Experts of a small language model: 30.4M parameters, a softmax router.
Below are experts of layer 8 (counted from 0) of a mixture-of-experts language model. Rows are named gate (a neuron's input weights, with its number), up (a neuron's input weights, with its number) and show model dimensions 0-47. Each number is 500 + 40 x the weight over its row's rms, rounded and kept within 0 to 999. Numbers have three digits each.
Before each expert's rows: "mostly gets" lists some tokens that are sent to it at least half of the time. This comes from a sample of Wikipedia text that the model never trained on.

# expert 17
mostly gets: " process", " system", " design", " control", "p", " use"
gate0:464409480534478483442488438487508487569525495526497601486487470508502422509516446484537486471438470477442458464525431499531458453499533454444552
up0:533460523503487535508522574538531442541484487481572471477478509448552547497490579559484445443466462504515516438601517467493462491496567468539524
gate1:532520526532483511529498576545519578463502558569509495464458518549493416501511467565460563469491463440461482450516446480453506488500479556456574
up1:450499519481572610522473541470449442428509493580497509482449467502515477480526483512534516467450492507536490433519430522487504540532500569496489
gate2:538507462547479466544479420517508562575449525547541529537464526519506514545530498524538551498533486488520499524464512516503454435494496488561533
up2:514505506512412516523535513497522552571471498583562511429510503502498469515482517471442515432508464442423536496524567513469481477519517597534449
gate3:537485508482471517447470503522424414461519527434551523467559530511502528518518518514524463533468488548450507443498478505508544466455472538441501
up3:538520435495517483491390455526455466467538523480492541453580512469504525517495493528553352552516440533490461483524442515508487483512467512509521
gate4:441473487491473533480506512439479402442515483521547537459542473490487509477507497502482522490501524362531483496493551482486509504474491529474425
up4:475482533470526528444477503525489446426541466520431520539529450561502545540489454511562457511466537497473485551483514504495595484401471424547527
gate5:502574521454469510481471485492505484473516489492575507494479437510481487516519492470466441495456556458461522533603512503528473507600527580551481
up5:590459515417562438508496475489544509565465562483529383585493445546442488378469489510526530457499465517547458490543484491475432548459506509478545
gate6:540542454500550469480528557501482487471553508461557519520510478406537540497453531495468443512550565519535461516484479558495448457440428467528463
up6:497498478540542488401430479431519494453495506500496411546530524428516484486529559517492442484528536476563422514489447587540428495470444510534472
gate7:490548474540452514492497579556487527449485529534545512463506528553530491502482477460479522485478453431439369542522481546504535481448526449431488
up7:450543532529495550573462514505513440462528498531424510492486518517478496489467460524418442549493503583413535462497516539498577548491495444483458
gate8:550474495589438523555475489525533503431476498540476533463560551550477572488506520440513453486470508495414440534465613535542536544441531525531492
up8:543489416557515520526382455537515457445434534535436455567513502537541470442516437553516488503438460506452406478462561487544496572530476487554506
gate9:568521545471441471484514487533534478476489526443522530532537451494465466448488481438498482490461534440444511523510503522563498436434473526543546
up9:442467436538556540459457512496493557497519564553484478538489564466557543496470474546500537491484481559566570514485484489493536505536513468536474
gate10:415535522489491528536601480463489561435476521461511492602520608486498543457477483564468497488514513488419506551391489405482441428425540525469503
up10:609441465492563465526483463569506516461475605487497459488461435528465413485519443502597471489518462547560502466532525496529537479513460516501484
gate11:516420425513507442562494476512516471512515496543438560526464469480542509478511532470526490475477540530487461567481509480506591458463554511465551
up11:503476541448491406512470504474559541537554463447516465491480507548484475488510506485457475476505554510520507487549476496517530605488536454516483
gate12:510453464503564498544494518515470482441519454496499506488526428521587560482525440459500546502513508558518517504475458449470561472463526502508524
up12:407518518466407498468474517520564539523532547538416468545454537501490520457471535542490448468510566462496410504541512516542436528500472499546431
gate13:492475534544489488514435551563526489571507505555497558466535503473509592429513518510482564428506616503487469506510538446515516437442478495451477
up13:620510457502490479436520440428496496460490515526463486462509567460483532494508464516550434546483416503583476469487462499483494558493479466483544
gate14:472496478469442510538481474534521479500452521499516460474483524532499583500473480460499523440573508491546529541458444402494543488475440568565477
up14:519521522480498500483522433490519500483524469460483507522567489500527522481505495589503474520445523495506458487555478509535400489517455478509539
gate15:440495502487520533464479443497512504448464562485569510512465537509466469409471532504427521452475541468445534492485596472422473492474540550474506
up15:420473472525530507527507498522493568514526504459530437522482470518519510438481507463519508483498560455568485506540480457488491523445476556537466
gate16:491458399491546484503413462449527465460519506479469493499539540490530500450529561504511512487467484491530511539564474558418526455444600490522497
up16:471487451499491488550463451479525527524461547423484480523507506517512582446492471490574521535456545429470480468494550540520570483476479480527493
gate17:496514556401476430522594493506462458479518495484529564509469456527519556491455540493527591513522461492468562489427562525508462394534532495566507
up17:558514518542526532490494500525502417493537506548556482483522514428464563484522497522490452500461509458478557472493542476562504483542464544494571
gate18:537446485439499430525492492539507565532431539472482511489403498591539521456481494469491501543472536496497453429529517490542478536516488536549543
up18:486562521421469566429469481409532471534497532495499454561505543505502548454506483517542506501465500498512563471523445550488526534536525573498504
gate19:503489515545513529546536533472470555560510535399505502493522495424509466499461494524545426501557529472457449445512464451506441487470478543533462
up19:502570483532496502501448450518481460418521531507419477523472540538437456562422513545563472465520465540452470526522477513432450530500546548515468

# expert 8
mostly gets: " ma", " new", " sub", " Ma", " main", " major"
gate0:457571484425489492566504465542519493466503448538510464464529491419430415454440500442486467484555484397459473483476483494477500494519491523513527
up0:541459555567484468509467441481509450522395474464496456506482470458480498482571478486537540455534461462492490512523505467498454470468560484500517
gate1:480460519448465475430512410480530486483498514566469477507483552507546517547516463476528455500555487536450481523486480514519474567503517530507458
up1:589486569488477482442453479503438520466472524529413550518470412513437510459537456499486549547572496523426520489542509525496501550550470509524516
gate2:470569595500506510546528476535523446491465524529511468524560511476478490441544470432476493514602575593495501517504494565540546526522459522545408
up2:499474432512431458460501471546507530504477431468535534490381512500476477521474595477518488480455491492481434482553442457516425531551503544494534
gate3:529512468520483511451403455447548538453552455519499471508544469472514463549358544482495537560526500478525473488478426476470548513530487501397478
up3:575483518472424524506477473488529553498451497466478494486523513437517526452431523464446519507445501448534486456531489468538596484400490522392530
gate4:610572468528542483560505508496528518480387494504562471444480465547445466487485397502535450394415470437517560433511513508431570498454477540544451
up4:475550458470486495432527568497452488449554508540597495504537471561549538559453506443563493540530536542433548484561514474513471528501498483558493
gate5:581410535562524541496505540504527504441443599464478608475457443478490474529501516551530514465450588523495575513455548490600540464468445477518468
up5:476500538498478482517479517461452491488513507436491584589495540504581503525491559497415487512502563499466461572485506558541502538527493543501439
gate6:462539502421497480461508506503488541519418475498455504522423499562471553522516543469498485494562500525500552572551506440497485512493469525581508
up6:471424451489527458477482510426513598531520530512515424465461500503441486508557511534472550568450544489504405538537560541451494450446480412532554
gate7:510534453453427477483527507465512462521542521459530506513542458447445536570511512420532470418517458532494506539565457510472421550542487528489536
up7:609469486472524464521472512525587545483537499479501491526485487509490541423458486558463479473497524520577425492492468513547536516534473554571505
gate8:565520481494492449518441490535480432440508606532476525527446451499445463522453526570487500462475511422400494567492519507478466512475440514502494
up8:514519505527524515573457536545512382428503548501466454554447487488453422552513525518498486495541544485447581523509534484445456519472433557500508
gate9:443470501515496488532438541506485506481487536463583422521502473473470500524532532506531512500532418527536538496498514610473483526499509484555475
up9:498538480500514507524442482450458468514558487505431459537518565460435523518517546512501541469617540435530481543514444523542481497518527508501532
gate10:468554464512506511488471413529490431489466444421448509521512429483567505550482520521450536550525453537499518496462451507496483508482400538571462
up10:427494544450549501554503427478454456486501493509489484559572542465523474519511515494513510574562471596516473557529514464499432451444492517577506
gate11:593517465506507510510543528488539491444483483468444506500515567471489491475518564546479518494409503469481532507477552471471489457537486487459484
up11:562493467531515515545567480529469533481501484454469530532513482505487460478501485474473527522473446446499497427463476430444445464516410441457471
gate12:557468580549435530471456546509471510527459490517513474567485474485427415534470548478498481482516474517531480537483475500485496527472462509465580
up12:503527500427524503529517483488433529473455567550495509488469417498467478529487535575485502558533487530506573494468468507481489572426455492489482
gate13:451581471483522550484499539536470566494474527512473519498478509525512526467496466557490476503476574543552463486563530533445512493427500467447489
up13:503506463517471524522513536490475510484473547515441456467460531496500524556514516485563539510545432545511513493540520515435419543504506494483555
gate14:497453471516469468505440468488498491469509526504508489431424486518522527572470503529535505499454551489569568497465518444545490544534454466490473
up14:548528477429515521543525490492558464505478523444522579492445449576488565524567491502479553518401513508549434505542568444471515409423492604464526
gate15:477488443478499512436524521541575515571590524466555563498546538501572406455493484481459525497518534520534451567491495499486483490470471536450480
up15:530480413437495512444441501486520554500565558521626508474486474538502520512513529530472525547454537567554499585514470483559500554486473521447520
gate16:483490496473505487479492528517477489530474499521437484531488529472444543520481482490488502534516547529531520556480491496516463476488526451524536
up16:465463471522494550578513481526473485492526507540554535508528513487482561379476572435435511459387555478453489418462575549541564464494520449476541
gate17:498433514557539387469492472508490482513537539439516505526457510504497529495488521512510505526473473493566485470586432540425506554518462483460483
up17:460386450549519475467548453540504483517505504450556494475540484466449512524507556522443537528392493467456455531557463536463534542462537448459497
gate18:515514516549452550504465536462482430501519444418507506559568515537514499512475479482460512510569463460453540466519505618439510522510522494483460
up18:475544552571534491493517491463465479538478529483518519531474530506534445490476481472542438498496507516511471449551560450515488483513501410505528
gate19:584577508519529466479510475481594589473463489488539531459484541441430453472482483475566486395493461473539454528482457515496470461464502591544495
up19:499437496461491501493491508484486496470486532512456446498479528546423439517490525439527510531433458458479561537498493520522522521485513460443482

# expert 21
mostly gets: " d", " di", " comp", " (18", " b", " g"
gate0:469497458507549484481514422514507472561576482478537461454530516536539474532450483515563446524468459526484484553517503468564504467489462417572557
up0:432498536492526491453543485487492535488515470470466541548482499495506594452531574472537484509497457512494497445444490537536501473542578562564464
gate1:522474441548429454547511523491504501507586517555468453533513555532458534482425469486477388474541581500571526496494496533525534445467495490451464
up1:530535537497472480437505430483553485467447538442548515482486444412508440488507495493532636490455537487485472518507415425484497523477485500489512
gate2:515493533579478516501557528612530515568450543568526546461508579524483558524564479462478524446487535475470576456479515551523506536480445452623460
up2:484494546503476553565493587503486459474501514536478471436492464494517446599502499532536485501519514489494454532489536465483456460465520490561540
gate3:525484469531426516522464488530549557496477501522506510492516508453517528556490528543486473503490433500517442522473558491498559479492520562461496
up3:594464494467528484525455525449526488518507512491485460492493409450484551493496516525497445462490480519529505474530548525499488537475441517526493
gate4:550403435571547513452431504432564494486493541534577496473546490490505436507430535496576495521528444540503454507583439479500456479488511509503529
up4:494457525512486510533515479500603393556521512494512546469538473469446446555523499516548521539483443540558554585485570461410454477484521496514463
gate5:458493426477492551546497504487505562589456504457450420493440455520532440560490458545452504510537437523568490476510457548439517514480454547445472
up5:457444491481454498509497494463462447512536521551570535524562532480516498501446513515469499565593497512494459489424478495497503461487434511448456
gate6:487457555524531425423482518460534463561547486443524481514462552500552413505417473542530503580414530515463503543535435582478536475467436515547419
up6:558521581485431514469478546520561514492440485527507504471466430576425462424532518473486532447512507462457520524562488494465569525521453528393504
gate7:491494534490488502459559492463583514519514528515538523488484486539534442455528511454521559511556496524473467562496454539490565530462534457522465
up7:473542484514472522460465472527519529520500571475522510497567535394515528450492561533472503488474442494502509568558500561441515463466499552501435
gate8:555505499407459510598495465522476501464506480554539528495511502462513505528483517508474492531440533445428481496517529438468445497585582515439516
up8:578472491472500499474567479540477523510484500562490471508463512544486473399542520520583581497524565498540491518570549438457565504525501467479547
gate9:458485490506548477613498530440506469457508508509502534469536529497498449512454488525485482556536471500562496548479464519644528461475550471508538
up9:427503540582500459555463479454471454536540484424504480447490547478528504497506522510569495496543451478472494512477526541556514438510485475486465
gate10:539469576495540506545477522504511472568567490498483565485560495514483450559511495396488437540554559451480498462473523458509546509428461500526545
up10:483515542462545509507485456499449483433507453494510508511456527516532451439485518518466584481535494511512524445482436564522596476486574519458474
gate11:544480520551497489446491490495492493531477509549446488529524403552537568483498455493516514501453502538502520511538530475517481532515460441590520
up11:598522505513499527506500504491510470486519486489423530510421497496479508554513480492470480513485539526454593457482468502535494575516443441575516
gate12:472502528502515501512430500433505559496538498482555481512536501502541519566480521453516503528524486475547468582472543496474498405526511527447551
up12:598453464501511505552410454457536522498534530420498451513513484451499493518474508454507524553542504464473442500489628486475509489501486522438457
gate13:551500435456529444544489516472527441563453508562527466476486474556552534515484525497562467528431509516496498515546505444390531534446526431472475
up13:454522514524512486486455487527500438530519503466511521412555489470497445583438554492537495548554480490485520503469481514454462520474475492480494
gate14:429509533501457530512487519549478500503475487473483525536495517529605513527568524500516525509541522504490508495523513472525486464557477496530467
up14:483434401514453499504469433433486476581548453419479490499597550447522574518515511521514433498489537490475473511520448457564518467531498474489523
gate15:485599568519515545502554492440524394491561501501505546572534544503417578490451528519453482473534535486495497530514435507529474523449457493504518
up15:458490465429551475539447436479492444539576441424530505520523587478536544439512492441568477531548564463507407473499458588499459511509487474533499
gate16:564538563514456496489492500534517498552554490503528505501503515494491493527478487442503468458526489518450496552461475557555516428487452552510536
up16:517511546510485561447512485496508464556537476554534542457444551455515481462507539472484454475575491532461526575435498485539536407458477561439530
gate17:510464457531491513552465443479536556525449486455503468505483463468497486514490498496463520475493464485499531461453512622510513506460433535477464
up17:560415484587523497495498482509514504504457477506521469460481513480534487501514521538459522547478541510496478445447508598539516487390455510491477
gate18:477487514492496503506517432468472469569578430546405429460509464558449505513525491410513456498547532509479488507540420514500539511475504432476505
up18:464486541566494490523499485510511467539457511458414526523547473497513529441507437383520471473454547536520506435493568487461573472450531521518534
gate19:474528508545524459511544525507462490512483452548533563478505438496541524520468492502528559491500495477491494478507548524418441495507395417563512
up19:524439495444439506533457505470435487449463463515512539517498480499509549452484521432490528494553570491492503459475565483503534494507436476496559